Below are experts of layer 4 (counted from 0) of a mixture-of-experts language model. Rows are named router (the router's row for the expert), gate (a neuron's input weights, with its number), up (a neuron's input weights, with its number), down (a neuron's output weights, with its number) and show model dimensions 64-127. Each number is 200 + 40 x the weight over its row's rms, rounded and kept within 0 to 999.
Before each expert's rows: a language model's description of what the expert responds to. This comes from a sample of Wikipedia text that the model never trained on.

# expert 48
Ordinal suffixes and rank words such as 2-nd, th, first, second, final, only, in election results, seasons, rankings and tables.
router,214,206,208,193,233,160,206,212,153,223,203,183,268,201,229,196,218,248,224,172,238,181,194,191,146,132,208,176,222,181,233,235,211,211,172,228,158,246,153,187,206,192,159,250,226,228,156,226,154,187,146,192,257,170,200,192,252,254,193,288,246,228,172,172
gate0,201,261,148,186,152,214,150,157,235,185,166,210,162,265,81,219,161,237,166,188,194,230,217,137,147,127,237,222,168,233,232,262,181,179,296,181,147,193,203,124,210,160,201,231,181,240,298,124,205,160,205,196,182,114,239,227,233,266,223,109,133,208,172,180
up0,215,92,220,194,150,192,170,141,210,158,205,263,215,155,293,251,205,268,229,161,94,233,155,185,198,201,192,230,254,251,163,237,173,195,138,230,174,200,148,182,209,301,173,203,208,206,213,155,144,267,231,193,211,191,167,201,161,234,188,201,179,157,289,243
down0,231,128,210,182,210,208,190,159,166,133,233,186,174,193,178,227,242,222,176,232,216,179,173,242,170,212,165,263,206,169,232,222,194,155,230,222,244,175,239,200,157,159,142,170,197,174,156,208,181,210,201,191,215,243,289,235,285,230,151,153,198,281,240,175
gate1,194,201,148,213,148,165,206,148,208,174,255,191,235,252,193,210,176,203,176,227,209,155,196,152,142,145,204,216,177,224,210,145,189,243,233,183,165,210,203,231,201,172,265,199,175,149,250,232,116,166,262,190,166,149,246,175,198,207,279,226,203,209,199,272
up1,207,179,152,197,190,146,242,170,175,199,219,217,304,185,219,235,198,163,225,224,180,130,181,202,252,171,155,291,217,182,139,201,203,182,176,220,181,223,174,253,196,194,198,214,240,122,200,240,94,166,267,202,186,204,221,162,220,270,253,214,168,220,170,249
down1,229,232,245,197,201,178,200,206,158,174,225,243,229,179,218,166,205,179,134,198,183,202,210,220,231,186,166,177,236,197,148,207,250,229,291,253,226,196,266,180,205,183,235,186,201,220,188,246,114,177,228,215,181,215,237,175,141,238,174,149,100,122,207,161
gate2,231,215,164,198,126,193,260,196,191,159,295,156,247,101,201,173,173,201,160,248,181,213,232,157,196,163,155,211,208,231,214,241,213,174,231,125,166,212,274,198,292,163,240,181,201,221,217,193,202,73,222,223,175,159,141,257,217,204,199,191,178,220,246,171
up2,195,279,178,208,166,171,145,231,208,196,186,129,110,197,172,159,169,256,218,176,185,244,147,212,239,211,272,177,258,131,218,109,178,160,243,200,204,233,188,179,179,176,267,263,189,106,201,205,189,210,226,171,182,199,223,211,200,225,197,212,61,155,249,220
down2,160,234,180,180,137,115,141,134,255,139,252,175,231,136,228,235,154,224,198,203,298,227,191,267,156,229,203,230,183,191,178,180,229,161,181,218,213,204,132,223,192,186,187,185,172,195,225,175,199,182,130,131,232,203,189,247,178,239,176,180,176,239,183,229
gate3,187,220,193,171,208,184,103,170,230,125,168,242,198,244,187,167,203,177,203,174,180,185,235,223,183,172,183,185,202,218,254,220,241,183,321,159,160,217,193,164,243,219,186,233,339,180,180,254,196,76,184,262,221,198,260,220,258,218,175,190,221,188,178,151
up3,220,291,223,218,278,143,130,172,122,224,263,159,220,137,165,196,183,190,210,115,226,275,264,194,205,193,218,195,201,152,227,142,194,226,174,266,115,206,172,199,200,227,190,228,286,153,130,178,172,159,247,151,207,162,228,185,220,139,184,179,144,208,194,181
down3,240,253,223,218,192,190,190,241,214,240,183,323,209,133,252,239,229,234,149,256,99,230,97,190,263,213,212,186,190,186,230,169,182,159,224,176,174,188,226,214,238,233,161,200,276,185,250,183,146,277,195,195,174,154,238,229,145,259,153,245,209,202,192,240
gate4,191,219,182,197,214,196,186,173,171,79,255,189,238,263,267,163,226,177,186,142,204,142,274,230,152,189,225,243,230,251,194,199,185,197,247,183,205,151,212,176,201,140,268,173,238,203,232,266,198,190,232,230,160,230,277,248,203,281,177,216,199,144,168,170
up4,169,193,257,224,205,168,187,129,217,221,162,158,201,175,216,164,236,193,189,73,236,322,199,151,233,183,175,201,286,179,188,218,202,205,196,199,168,243,191,232,185,239,192,253,231,212,242,196,192,212,174,184,207,154,276,219,258,203,225,174,185,298,232,143
down4,253,202,248,262,221,268,295,133,172,262,149,190,231,117,182,170,244,174,131,216,241,174,196,150,252,217,247,179,284,253,218,284,159,175,181,203,125,209,184,197,170,93,128,205,212,265,188,184,226,175,182,169,240,212,243,186,175,275,161,193,205,188,205,150
gate5,177,191,157,224,224,170,175,225,163,170,199,252,232,171,163,169,221,244,210,180,239,191,219,199,222,168,245,178,230,226,243,192,217,163,224,241,168,211,228,155,242,180,222,202,164,141,166,213,217,202,198,259,180,269,214,239,230,258,197,271,233,248,183,118
up5,250,261,236,164,230,240,213,196,283,136,224,158,217,299,233,227,178,212,203,238,130,265,164,182,206,231,175,220,267,187,190,199,182,198,188,203,326,192,208,262,182,196,199,201,237,282,239,159,193,220,251,130,188,181,171,176,116,189,209,138,136,217,155,210
down5,202,217,189,197,223,202,251,192,253,234,220,262,93,204,140,165,162,136,194,235,272,208,184,187,221,209,186,201,227,317,195,158,196,185,163,241,264,226,153,186,212,259,220,200,283,178,182,165,233,202,225,177,138,238,167,226,202,243,225,98,191,168,190,201
gate6,187,261,213,172,191,272,151,161,207,180,192,272,139,207,199,158,213,269,269,130,265,211,152,200,161,171,137,161,239,190,263,211,157,217,261,195,248,223,197,195,170,168,198,267,299,241,174,197,148,187,202,234,212,174,287,212,265,223,277,224,226,239,135,143
up6,108,251,192,171,259,277,148,146,160,154,192,287,161,243,219,203,246,246,236,116,176,182,212,207,225,202,220,95,189,181,240,259,152,229,255,184,230,189,197,167,196,196,166,272,213,254,159,234,160,218,225,189,182,189,228,190,228,177,215,212,161,203,231,174
down6,226,220,122,130,268,207,198,203,231,168,244,146,214,174,113,234,173,223,211,189,198,163,234,266,213,230,250,187,178,126,230,145,306,188,189,175,111,176,244,200,218,204,156,176,138,182,213,210,245,128,134,201,268,217,186,201,157,151,310,153,226,269,211,164
gate7,257,196,238,197,213,182,263,189,253,187,161,228,270,172,223,231,198,232,122,197,210,195,113,218,243,156,143,164,270,180,274,274,218,200,195,198,141,223,154,110,248,204,168,140,246,160,207,219,161,211,201,149,198,162,166,224,197,203,217,190,217,251,196,144
up7,266,234,193,260,189,151,227,230,194,126,151,183,294,226,196,182,207,288,155,200,244,201,164,231,211,138,213,184,207,137,201,251,195,157,251,237,148,221,184,193,229,167,183,184,256,196,228,209,192,146,211,173,167,255,202,230,206,237,205,219,217,229,198,210
down7,228,209,193,223,276,200,157,178,211,160,289,224,184,182,174,127,176,224,241,144,199,216,265,161,205,277,202,300,169,231,174,130,240,216,164,267,227,210,198,194,192,155,314,150,245,198,211,216,181,242,211,237,220,181,184,276,267,235,263,239,226,220,159,186
gate8,171,223,163,223,174,192,252,191,134,205,187,200,262,177,240,175,201,219,237,147,273,120,166,157,145,170,204,241,191,191,216,226,241,237,144,166,164,228,243,157,228,154,189,160,146,162,219,147,155,180,169,215,169,233,201,243,222,196,163,262,232,261,239,220
up8,220,276,180,252,224,214,195,210,138,167,146,187,218,269,208,199,223,205,242,203,190,214,299,290,252,235,184,223,131,172,156,287,214,253,208,203,190,222,236,241,141,155,193,210,205,165,197,178,216,209,200,201,221,278,239,241,176,164,180,244,253,214,161,234
down8,283,191,166,193,132,174,211,241,196,212,217,160,207,228,209,225,213,188,178,188,167,201,137,189,224,136,190,156,180,256,217,237,183,199,209,189,143,219,182,214,239,215,154,206,176,167,198,177,134,138,259,198,260,207,158,189,219,93,168,222,186,165,220,172
gate9,222,237,181,189,198,186,185,148,206,208,213,150,251,217,212,188,191,247,179,194,179,201,260,204,225,208,218,193,231,147,161,237,189,128,169,191,139,265,171,164,187,224,213,199,249,82,237,216,129,110,199,224,180,227,248,209,194,171,215,221,163,302,156,218
up9,170,253,183,182,241,174,150,178,169,226,225,209,247,221,162,193,123,166,162,208,211,168,209,139,182,178,208,123,188,108,297,237,233,155,179,168,204,234,166,178,166,237,167,213,286,188,229,199,105,157,242,162,172,235,243,177,185,192,218,218,170,243,181,195
down9,256,204,172,186,157,231,199,254,217,239,169,223,187,203,258,180,220,144,216,240,209,220,194,156,251,141,180,179,81,176,201,223,116,170,194,174,227,183,222,153,186,139,178,224,324,199,191,219,182,191,222,249,177,246,233,184,186,207,250,198,179,157,257,331
gate10,156,107,188,231,199,180,230,234,297,158,195,239,222,106,186,210,183,228,229,236,229,231,229,242,167,149,137,232,242,139,238,239,123,202,117,253,181,220,208,175,297,213,201,193,251,175,226,120,190,144,242,239,198,153,181,257,243,208,189,215,131,223,183,154
up10,131,271,207,138,246,221,152,89,127,142,199,254,238,203,210,198,230,123,138,179,173,290,188,200,208,206,237,224,186,188,231,186,245,252,306,166,246,236,177,239,180,198,191,200,187,249,211,241,211,254,213,206,167,168,214,189,168,202,202,140,233,188,255,216
down10,191,88,245,258,195,181,199,193,246,194,163,186,209,134,197,207,208,194,193,162,199,180,181,210,230,280,218,254,227,107,201,227,172,214,166,176,186,161,254,185,177,215,206,192,217,190,202,180,200,156,151,243,236,171,196,184,222,118,146,216,150,181,140,195
gate11,109,212,140,178,264,187,260,196,259,125,202,175,190,154,175,203,166,180,174,139,191,255,196,225,87,190,189,184,231,236,219,166,187,268,146,171,203,238,179,212,202,159,218,171,128,277,97,102,156,223,224,195,194,203,180,221,195,193,241,234,200,240,221,129
up11,250,212,148,193,175,169,203,180,162,155,226,187,253,175,225,204,276,188,210,234,187,167,191,237,237,156,132,243,202,186,238,168,344,172,126,230,168,256,157,220,158,203,194,179,138,197,186,182,127,150,165,186,210,304,201,193,232,234,221,230,203,280,184,163
down11,257,195,232,227,182,198,146,216,156,236,170,150,118,201,178,214,230,208,231,184,175,164,250,201,192,186,98,234,211,220,203,246,158,246,214,279,225,252,187,188,106,231,114,191,234,230,206,204,255,204,130,213,159,175,245,220,281,178,167,235,250,262,182,264
gate12,159,249,159,232,147,215,269,131,214,169,212,210,207,179,230,186,187,232,215,196,205,213,191,174,238,163,193,237,230,189,228,258,223,204,100,168,175,268,233,201,204,160,254,160,209,173,259,215,173,189,256,190,169,169,136,217,282,189,266,158,178,237,209,168
up12,178,215,184,176,182,188,163,207,177,230,245,154,166,176,209,236,187,288,239,202,263,225,138,183,209,150,179,200,238,131,278,143,217,154,153,219,202,205,236,204,135,134,266,116,303,205,221,200,152,226,300,151,188,159,147,188,260,256,255,177,201,217,288,199
down12,139,153,251,204,135,156,245,174,157,238,271,199,175,172,129,160,199,183,160,287,248,151,226,180,133,239,182,110,171,188,216,187,176,208,258,238,175,165,195,142,204,195,117,156,192,205,201,153,261,202,178,139,194,202,191,153,167,191,199,240,221,180,195,202
gate13,177,194,156,214,301,158,242,117,256,225,227,211,310,131,146,198,222,191,210,181,210,278,203,215,139,156,165,188,190,209,225,240,232,266,211,214,144,250,193,214,155,185,226,200,169,269,219,180,189,183,229,144,174,196,194,258,226,256,171,182,188,225,150,124
up13,221,187,220,183,232,126,146,213,165,228,214,150,225,180,229,218,173,207,215,128,191,262,183,220,140,194,213,192,134,191,244,215,221,252,159,261,206,281,172,192,183,254,183,220,216,209,206,155,180,218,245,199,197,122,201,245,219,213,182,191,197,263,168,161
down13,219,221,276,223,228,216,172,273,177,142,234,198,210,171,183,165,195,253,192,178,206,157,190,199,176,181,278,173,233,202,198,254,234,215,238,283,217,214,272,162,261,223,260,264,189,203,198,244,164,274,151,166,189,194,252,189,211,292,212,170,219,216,166,188
gate14,178,233,167,152,239,174,139,188,200,158,186,208,248,155,183,205,162,108,163,220,217,222,306,189,168,200,188,233,177,199,245,200,328,205,208,209,227,247,197,144,151,234,193,222,178,187,155,212,137,180,227,245,225,182,187,206,240,234,164,258,235,188,120,245
up14,248,231,178,237,209,230,219,194,162,231,196,213,213,145,234,223,200,261,239,107,217,188,231,245,164,198,240,169,164,224,122,195,198,207,148,207,234,248,142,238,197,230,202,217,258,254,198,195,243,211,181,214,229,261,185,182,236,207,170,198,147,187,286,214
down14,154,188,324,243,237,191,151,203,203,155,166,167,193,151,205,211,238,196,190,261,181,147,147,186,280,169,245,268,290,249,216,209,207,179,158,184,214,160,217,174,152,190,244,167,196,210,148,188,244,207,187,248,140,214,188,206,185,185,200,155,163,213,178,238
gate15,103,207,176,166,148,203,122,193,67,159,257,160,159,175,227,211,166,280,202,189,160,221,190,157,149,166,146,277,152,178,227,148,209,198,232,220,176,188,232,197,206,241,201,249,208,111,215,265,188,205,222,248,187,276,192,235,253,208,216,178,214,195,181,253
up15,152,78,197,132,178,157,108,200,258,156,164,98,140,124,278,177,211,153,133,217,231,227,183,207,202,219,242,218,213,215,205,162,191,158,209,178,226,196,139,200,259,153,208,196,228,164,209,171,213,216,204,209,173,155,226,200,196,162,196,264,163,177,309,236
down15,184,220,153,193,239,239,256,181,176,219,179,126,222,228,134,297,235,198,191,179,236,206,161,224,247,238,200,243,146,266,226,210,214,217,270,233,223,121,233,182,241,216,166,159,225,220,163,207,250,228,279,182,214,240,263,230,195,280,230,163,169,238,174,203
gate16,272,145,206,172,173,270,216,249,221,171,184,260,150,150,153,199,213,194,184,290,161,109,158,172,157,158,108,244,277,191,239,214,263,235,267,199,197,210,218,201,221,150,247,154,146,132,119,205,289,201,240,188,172,190,214,215,230,237,216,252,207,225,249,187
up16,257,209,233,172,272,245,149,199,92,259,206,244,181,213,131,229,213,204,198,162,176,233,209,214,184,179,215,193,212,149,193,216,194,219,202,172,185,206,208,164,159,282,226,195,206,184,152,181,192,182,165,197,201,276,153,204,217,175,197,166,208,233,198,154
down16,223,173,194,247,211,278,213,257,203,163,257,202,235,235,287,219,227,153,247,176,186,163,210,126,124,116,224,145,190,251,161,238,183,156,188,231,165,151,202,183,216,197,124,160,197,266,129,211,194,150,138,171,209,271,225,257,182,134,182,181,162,246,184,181
gate17,168,107,193,161,201,189,213,154,235,213,174,267,256,175,223,210,176,224,217,146,258,248,202,150,199,116,294,226,209,249,182,219,232,254,211,163,242,177,211,240,196,210,236,263,244,258,127,207,237,235,178,234,163,150,153,231,210,207,172,229,208,136,210,186
up17,238,182,211,221,195,197,293,223,228,212,220,242,245,132,145,202,275,236,185,154,263,231,192,209,211,188,165,102,205,207,202,235,233,142,209,180,292,216,208,234,211,155,215,271,289,221,216,185,213,233,145,208,212,261,204,219,169,331,210,224,202,240,186,134
down17,269,250,210,210,172,236,177,240,160,211,231,174,175,191,193,169,219,163,204,183,292,187,228,258,243,175,244,257,212,165,162,209,171,206,191,230,179,192,221,314,154,235,195,248,147,144,201,156,223,213,158,250,183,124,179,210,207,173,233,244,266,125,104,197
gate18,205,171,195,197,232,233,255,173,173,179,133,184,241,229,246,213,247,277,120,193,159,192,296,239,157,184,167,217,155,201,230,277,250,235,178,196,195,290,226,164,171,184,198,239,232,156,138,207,220,158,217,212,165,279,253,241,171,206,141,257,128,243,238,180
up18,236,250,192,178,210,181,186,194,172,205,213,148,181,155,246,207,229,218,163,181,222,187,215,176,188,208,209,180,100,222,251,275,170,123,194,216,219,214,179,189,242,168,194,192,251,202,287,141,253,150,171,149,222,171,148,240,199,226,214,266,199,191,187,237
down18,164,175,184,222,195,187,165,185,176,187,199,195,209,208,219,189,230,204,216,178,161,188,165,235,176,153,240,213,203,146,220,157,196,192,165,189,199,211,185,179,181,181,200,231,167,201,276,221,234,139,192,156,205,165,200,235,157,201,235,204,237,252,182,184
gate19,273,230,197,181,240,189,100,237,151,296,193,207,243,160,133,199,194,298,182,146,198,328,173,191,154,203,221,260,273,159,285,206,250,211,247,201,195,208,223,148,161,166,199,144,215,224,196,194,271,161,271,224,200,201,218,219,266,188,226,192,263,223,238,117
up19,258,198,228,179,170,172,250,200,252,130,248,167,196,220,141,161,179,213,188,175,178,154,304,148,170,183,254,285,202,222,273,227,156,134,138,187,143,210,256,162,215,168,241,184,188,201,204,160,239,151,242,228,197,320,166,228,182,193,182,215,199,266,200,191
down19,190,186,158,72,172,158,190,160,217,182,157,196,217,173,139,244,177,179,147,240,211,189,220,219,233,296,159,244,219,201,214,242,276,198,184,150,236,184,212,180,247,179,316,209,186,267,180,273,184,242,184,177,215,145,170,189,191,216,197,152,235,173,169,222
gate20,178,222,199,234,203,188,201,229,160,154,200,264,205,198,256,193,218,212,195,166,196,189,231,138,228,194,196,139,148,205,226,145,233,166,203,181,180,229,215,236,254,171,188,203,226,233,170,202,237,212,215,250,173,198,157,253,253,260,201,201,149,272,219,182
up20,206,162,193,212,227,170,246,184,157,161,214,229,225,190,269,176,221,187,179,161,258,191,196,189,299,169,205,191,181,189,209,209,208,191,245,189,183,220,182,203,249,185,196,231,180,208,251,241,185,192,155,239,207,205,190,215,193,260,195,182,160,266,164,156
down20,222,155,190,167,165,140,200,179,188,159,330,200,169,237,181,191,264,157,142,211,170,242,220,232,189,231,124,188,248,242,278,190,160,259,205,311,216,192,273,191,196,206,219,187,220,152,259,203,239,195,243,124,163,180,216,253,124,257,203,214,114,223,199,185
gate21,186,225,205,236,160,182,258,187,192,201,232,230,275,206,204,231,208,196,249,163,202,101,215,281,219,167,173,219,163,241,220,241,136,211,268,187,182,204,259,172,180,157,191,169,224,159,284,207,142,174,169,243,194,190,228,237,212,156,198,217,274,213,149,163
up21,142,154,238,218,223,214,184,214,214,159,155,200,184,170,189,190,198,157,158,230,174,346,180,182,208,199,140,202,259,209,201,224,235,254,117,249,254,195,188,216,246,251,217,244,246,281,142,119,223,273,222,186,202,136,228,165,156,199,217,197,155,181,207,198
down21,203,139,127,172,199,210,217,208,196,234,241,165,226,158,216,166,242,229,176,184,134,215,257,198,88,268,196,158,218,114,259,222,247,216,162,241,228,173,186,275,213,122,202,202,213,159,267,268,238,165,168,308,277,155,129,218,155,233,273,226,204,212,211,213
gate22,242,222,195,171,281,154,283,135,144,210,225,210,227,253,198,185,236,242,194,210,213,116,192,259,291,150,308,168,197,197,245,297,279,217,244,203,181,180,205,218,204,161,255,209,213,183,263,226,230,174,182,279,176,160,180,205,226,198,208,209,225,207,177,173
up22,128,106,208,184,175,222,146,141,222,123,182,225,209,191,144,185,209,185,127,142,261,190,191,158,217,144,207,293,229,217,244,222,266,192,187,199,187,119,212,180,183,238,181,246,176,217,159,184,165,225,191,206,209,307,210,215,197,210,202,146,227,185,206,242
down22,181,189,175,244,203,203,183,208,254,265,204,287,238,234,249,225,205,246,137,282,176,247,161,226,91,236,173,140,182,202,158,164,215,171,150,217,209,170,200,139,174,160,255,170,143,274,120,187,196,226,164,155,169,115,227,187,182,229,270,181,202,137,223,216
gate23,189,160,181,165,231,188,292,216,301,167,207,234,196,174,188,153,210,160,163,158,158,180,250,271,131,167,204,210,241,236,220,197,204,124,228,145,227,252,255,170,250,234,220,243,154,178,235,207,216,210,180,244,184,269,182,223,230,241,232,270,239,233,178,170
up23,218,118,213,197,188,195,256,191,224,301,221,222,212,94,160,182,164,257,261,250,192,237,154,224,259,220,205,219,265,270,211,198,153,181,64,203,221,167,174,263,208,210,211,203,287,173,270,242,218,189,215,206,169,206,223,201,150,198,223,200,201,182,169,216
down23,198,137,209,123,250,185,131,116,242,258,215,188,97,199,157,191,193,245,177,150,206,187,223,222,192,207,196,111,211,198,194,284,199,201,262,221,170,280,170,200,188,264,184,215,208,229,271,166,206,187,229,229,148,131,230,211,210,141,152,197,159,138,145,194
gate24,164,244,187,174,152,198,270,278,240,161,239,253,273,229,223,252,182,169,226,132,198,264,189,133,190,159,205,132,236,203,190,216,173,135,255,213,234,293,194,171,214,130,213,235,212,198,149,216,136,225,194,210,193,145,205,255,261,277,210,180,180,221,193,152
up24,218,260,161,185,249,186,246,203,266,205,227,229,172,175,200,208,208,286,217,225,294,102,231,182,132,185,171,246,222,173,205,167,235,212,270,180,218,160,204,249,190,234,231,234,163,196,116,224,248,199,270,219,196,165,142,160,189,231,185,230,275,193,168,261
down24,139,231,156,146,172,272,158,166,270,227,197,182,197,314,196,278,230,218,179,141,177,210,161,261,253,259,181,211,254,231,238,219,194,218,152,179,172,142,200,169,185,182,260,187,182,198,178,192,237,237,184,170,230,294,215,175,282,174,202,126,223,134,220,184
gate25,157,188,159,219,295,155,148,217,136,162,180,275,217,117,202,141,171,222,178,173,200,200,215,156,205,128,215,144,192,163,235,169,212,218,276,188,209,147,256,231,246,180,247,195,237,208,162,233,213,194,145,215,180,172,179,224,275,288,162,247,239,177,282,160
up25,264,125,208,216,240,181,145,220,191,145,220,235,187,302,192,186,270,214,200,214,210,110,188,217,196,207,143,235,237,177,209,201,253,204,231,184,161,191,182,218,121,128,208,184,188,246,231,215,229,187,179,214,210,163,171,229,251,217,204,162,198,196,185,229
down25,230,183,135,172,226,134,203,224,169,207,195,212,131,164,247,158,206,212,219,150,217,188,210,213,187,171,149,145,226,195,151,236,214,232,204,195,254,189,142,313,180,142,197,305,219,195,267,175,163,139,189,296,236,132,127,243,206,145,219,201,210,163,193,233
gate26,200,138,157,204,269,233,234,265,229,171,204,97,194,224,285,187,237,240,205,165,179,237,195,189,190,208,263,274,221,206,234,261,178,214,154,190,172,238,171,215,209,139,257,229,239,146,156,153,151,243,254,182,186,190,245,224,212,140,219,273,116,161,204,198
up26,191,229,220,220,200,173,206,221,124,223,216,161,184,324,263,193,289,272,180,163,152,141,223,201,186,159,234,291,185,197,242,231,181,204,188,225,150,204,195,229,151,188,203,223,156,182,165,194,168,178,157,219,236,232,257,187,264,177,207,212,255,259,161,136
down26,243,122,177,207,254,249,222,189,213,188,234,224,182,233,196,222,117,221,214,278,139,238,249,134,209,277,198,190,278,171,179,264,174,249,227,232,229,225,204,269,156,219,179,176,225,170,178,205,194,258,229,215,177,200,181,227,211,244,183,182,210,223,210,230
gate27,258,193,205,197,107,191,223,153,235,130,242,238,248,234,177,180,156,188,202,215,232,76,238,197,206,193,299,177,194,151,184,237,188,205,165,137,123,217,191,181,151,179,172,167,198,159,237,170,217,148,210,221,135,186,141,221,197,190,265,225,137,277,157,156
up27,236,214,199,199,230,239,184,176,213,246,242,233,182,203,147,221,176,133,260,270,226,166,232,223,216,220,237,200,195,155,225,218,219,223,221,214,104,183,208,207,268,166,158,208,179,185,196,287,259,212,213,210,200,170,195,213,177,133,185,179,162,151,199,217
down27,202,248,74,200,252,222,209,185,208,182,215,251,146,141,215,205,195,175,135,166,237,252,115,160,209,264,244,214,249,183,197,198,232,223,205,242,300,145,249,148,177,138,159,151,201,221,225,155,221,218,226,170,127,154,188,198,150,286,205,174,192,205,204,199
gate28,130,180,146,270,160,190,207,96,182,187,256,190,150,203,142,185,216,335,184,177,239,273,175,250,238,185,215,193,203,205,204,200,171,229,225,207,148,167,195,207,195,244,253,195,181,263,212,169,223,162,220,272,178,212,213,219,204,178,215,228,230,239,153,164
up28,143,245,204,211,245,242,260,169,153,213,180,129,210,233,218,255,228,195,181,242,165,249,220,216,177,158,175,130,170,206,176,197,201,228,178,194,180,294,199,211,164,199,199,231,165,237,187,238,173,212,199,146,187,240,196,200,240,142,163,216,187,182,194,179
down28,151,161,279,212,174,210,217,248,198,132,182,215,267,188,236,181,211,201,220,249,83,221,209,193,210,228,159,211,203,209,144,181,251,213,212,139,200,181,191,160,186,137,246,190,182,200,258,185,204,200,124,243,159,144,227,106,145,176,155,209,217,165,263,201
gate29,109,213,212,215,214,215,134,160,277,223,177,212,206,244,235,199,129,207,275,195,229,254,270,223,117,200,243,172,218,245,312,178,237,219,237,197,217,221,167,185,141,177,289,208,261,177,170,181,158,157,227,221,153,119,228,180,224,191,205,233,210,243,200,108
up29,261,174,173,216,213,160,234,170,207,83,166,195,177,214,143,185,196,128,142,215,142,162,273,160,200,203,167,245,180,196,168,156,163,97,206,178,194,173,206,187,266,223,152,126,170,228,216,195,271,260,180,183,219,248,137,242,194,201,238,124,193,210,229,244
down29,194,253,288,182,263,197,187,166,192,191,247,191,285,252,147,209,162,278,186,225,218,305,222,245,184,137,132,208,215,141,156,150,239,215,159,230,196,257,233,78,239,186,238,173,163,170,184,213,236,191,235,231,154,179,235,160,119,244,172,207,184,242,167,186
gate30,106,138,163,245,274,180,251,166,120,207,213,143,214,296,201,166,180,256,166,175,175,172,247,253,135,218,191,233,112,164,247,247,200,277,217,135,141,211,192,207,248,174,221,165,191,119,172,199,208,233,249,263,189,226,274,215,260,207,171,224,163,178,129,256
up30,206,201,218,172,152,182,165,274,287,174,239,196,206,159,248,181,165,161,169,94,268,158,188,211,146,186,257,248,193,217,152,167,168,258,197,183,240,173,235,219,258,115,244,191,171,246,206,146,232,192,173,154,204,210,250,225,165,157,196,167,229,215,262,193
down30,297,231,238,193,215,188,178,144,171,304,190,230,262,145,211,230,130,153,107,147,176,234,234,216,155,163,241,268,203,154,184,237,208,213,235,316,226,129,206,230,206,226,215,181,245,163,215,230,169,234,202,180,187,173,234,212,200,213,297,237,208,219,238,123
gate31,139,275,202,194,212,212,168,216,122,178,230,179,239,181,259,148,145,269,223,177,236,229,174,107,185,153,294,176,170,213,198,191,264,223,238,203,167,277,226,224,205,157,181,202,236,89,161,209,178,228,189,244,182,176,228,251,239,235,186,238,160,290,216,217
up31,116,235,234,208,174,180,171,164,148,161,189,196,166,256,211,159,211,277,219,176,235,212,203,213,204,223,233,216,187,191,200,168,178,257,206,222,181,215,165,237,209,168,238,194,256,105,174,149,198,218,166,287,215,220,230,222,247,178,179,208,230,242,175,217
down31,201,175,173,211,215,239,286,226,201,238,173,155,193,165,206,250,213,156,202,96,137,209,237,191,191,164,191,187,216,188,129,168,133,210,169,151,191,222,194,199,200,245,155,250,88,210,202,174,186,160,155,179,221,159,237,243,190,165,234,253,222,160,244,136
gate32,242,205,205,174,233,228,258,156,196,247,217,207,192,211,237,214,244,123,174,242,177,193,226,155,168,147,176,188,288,205,203,219,212,182,237,237,205,214,168,170,179,192,189,221,249,178,222,195,238,206,191,207,156,161,200,263,234,207,199,201,271,278,194,115
up32,194,288,217,225,206,178,151,244,225,250,219,225,208,174,280,209,243,273,239,139,191,173,207,232,154,218,191,160,192,171,172,223,183,228,187,230,190,248,208,215,173,160,200,199,226,183,178,226,162,176,189,183,202,165,203,167,219,294,156,217,179,238,221,234
down32,184,211,264,229,219,214,219,218,230,193,147,277,154,194,231,179,214,242,111,137,171,227,176,146,245,148,215,232,124,231,144,195,231,151,178,185,225,253,180,154,247,223,207,173,105,172,216,228,168,149,241,184,210,175,149,213,193,257,212,248,168,256,256,207
gate33,267,195,172,217,173,207,195,200,241,174,229,112,201,144,224,165,194,180,175,261,202,178,278,252,232,167,121,195,246,226,241,166,193,212,196,220,214,227,210,95,227,195,258,223,192,166,258,186,179,193,195,201,170,268,222,241,251,126,220,222,247,145,242,177
up33,207,176,170,216,157,178,183,242,221,219,159,175,240,192,222,189,156,207,248,252,240,192,213,198,221,164,213,160,236,200,213,206,216,136,189,208,203,216,143,180,166,241,161,156,238,91,215,222,118,167,230,193,186,178,190,219,219,213,188,252,226,207,210,234
down33,231,206,241,229,208,247,174,201,187,233,341,168,194,193,282,226,199,134,213,208,257,98,159,204,225,227,197,151,149,205,188,206,299,201,193,264,270,164,218,157,207,209,205,157,165,213,217,211,236,202,121,236,208,170,201,326,160,173,197,228,231,193,124,198
gate34,241,238,148,202,191,256,291,206,206,172,205,231,195,317,188,245,197,228,136,175,130,195,205,149,223,211,203,181,221,239,231,271,237,240,227,228,218,235,246,142,222,143,200,202,212,145,239,193,205,206,179,186,190,150,182,259,213,144,184,240,153,168,215,104
up34,233,196,186,262,199,222,241,145,236,207,171,170,202,181,170,183,197,227,171,221,209,168,231,155,238,261,226,216,226,155,220,261,196,247,192,175,232,272,219,236,154,231,182,220,265,235,200,202,218,273,180,151,206,179,153,212,152,173,228,218,271,190,175,211
down34,216,244,125,217,239,138,177,284,238,217,224,193,198,176,224,229,206,187,266,203,212,144,182,156,230,209,235,164,234,117,158,257,201,160,147,140,138,270,257,160,183,231,223,209,218,249,281,239,160,164,174,210,233,113,180,239,158,195,162,190,204,151,213,162
gate35,151,189,162,159,156,174,186,212,144,288,226,273,216,176,157,230,177,247,218,220,222,180,299,118,159,134,274,161,193,185,266,229,240,209,178,172,171,205,186,167,213,181,204,169,169,191,183,194,177,188,185,211,213,150,201,196,211,251,155,221,215,242,215,175
up35,187,212,193,176,188,156,217,298,125,202,199,145,196,210,184,232,182,290,214,163,213,138,200,157,166,188,293,189,235,178,259,210,221,143,142,218,186,176,219,196,196,135,206,213,213,201,220,167,219,144,201,173,192,210,257,206,204,238,203,178,125,191,226,252
down35,210,217,132,200,215,258,259,128,203,236,260,203,220,207,213,192,192,146,149,125,198,237,192,162,183,261,130,195,145,243,202,205,233,126,234,259,178,237,160,111,145,193,135,193,141,189,180,175,243,230,237,260,236,191,171,213,291,224,196,225,235,189,223,120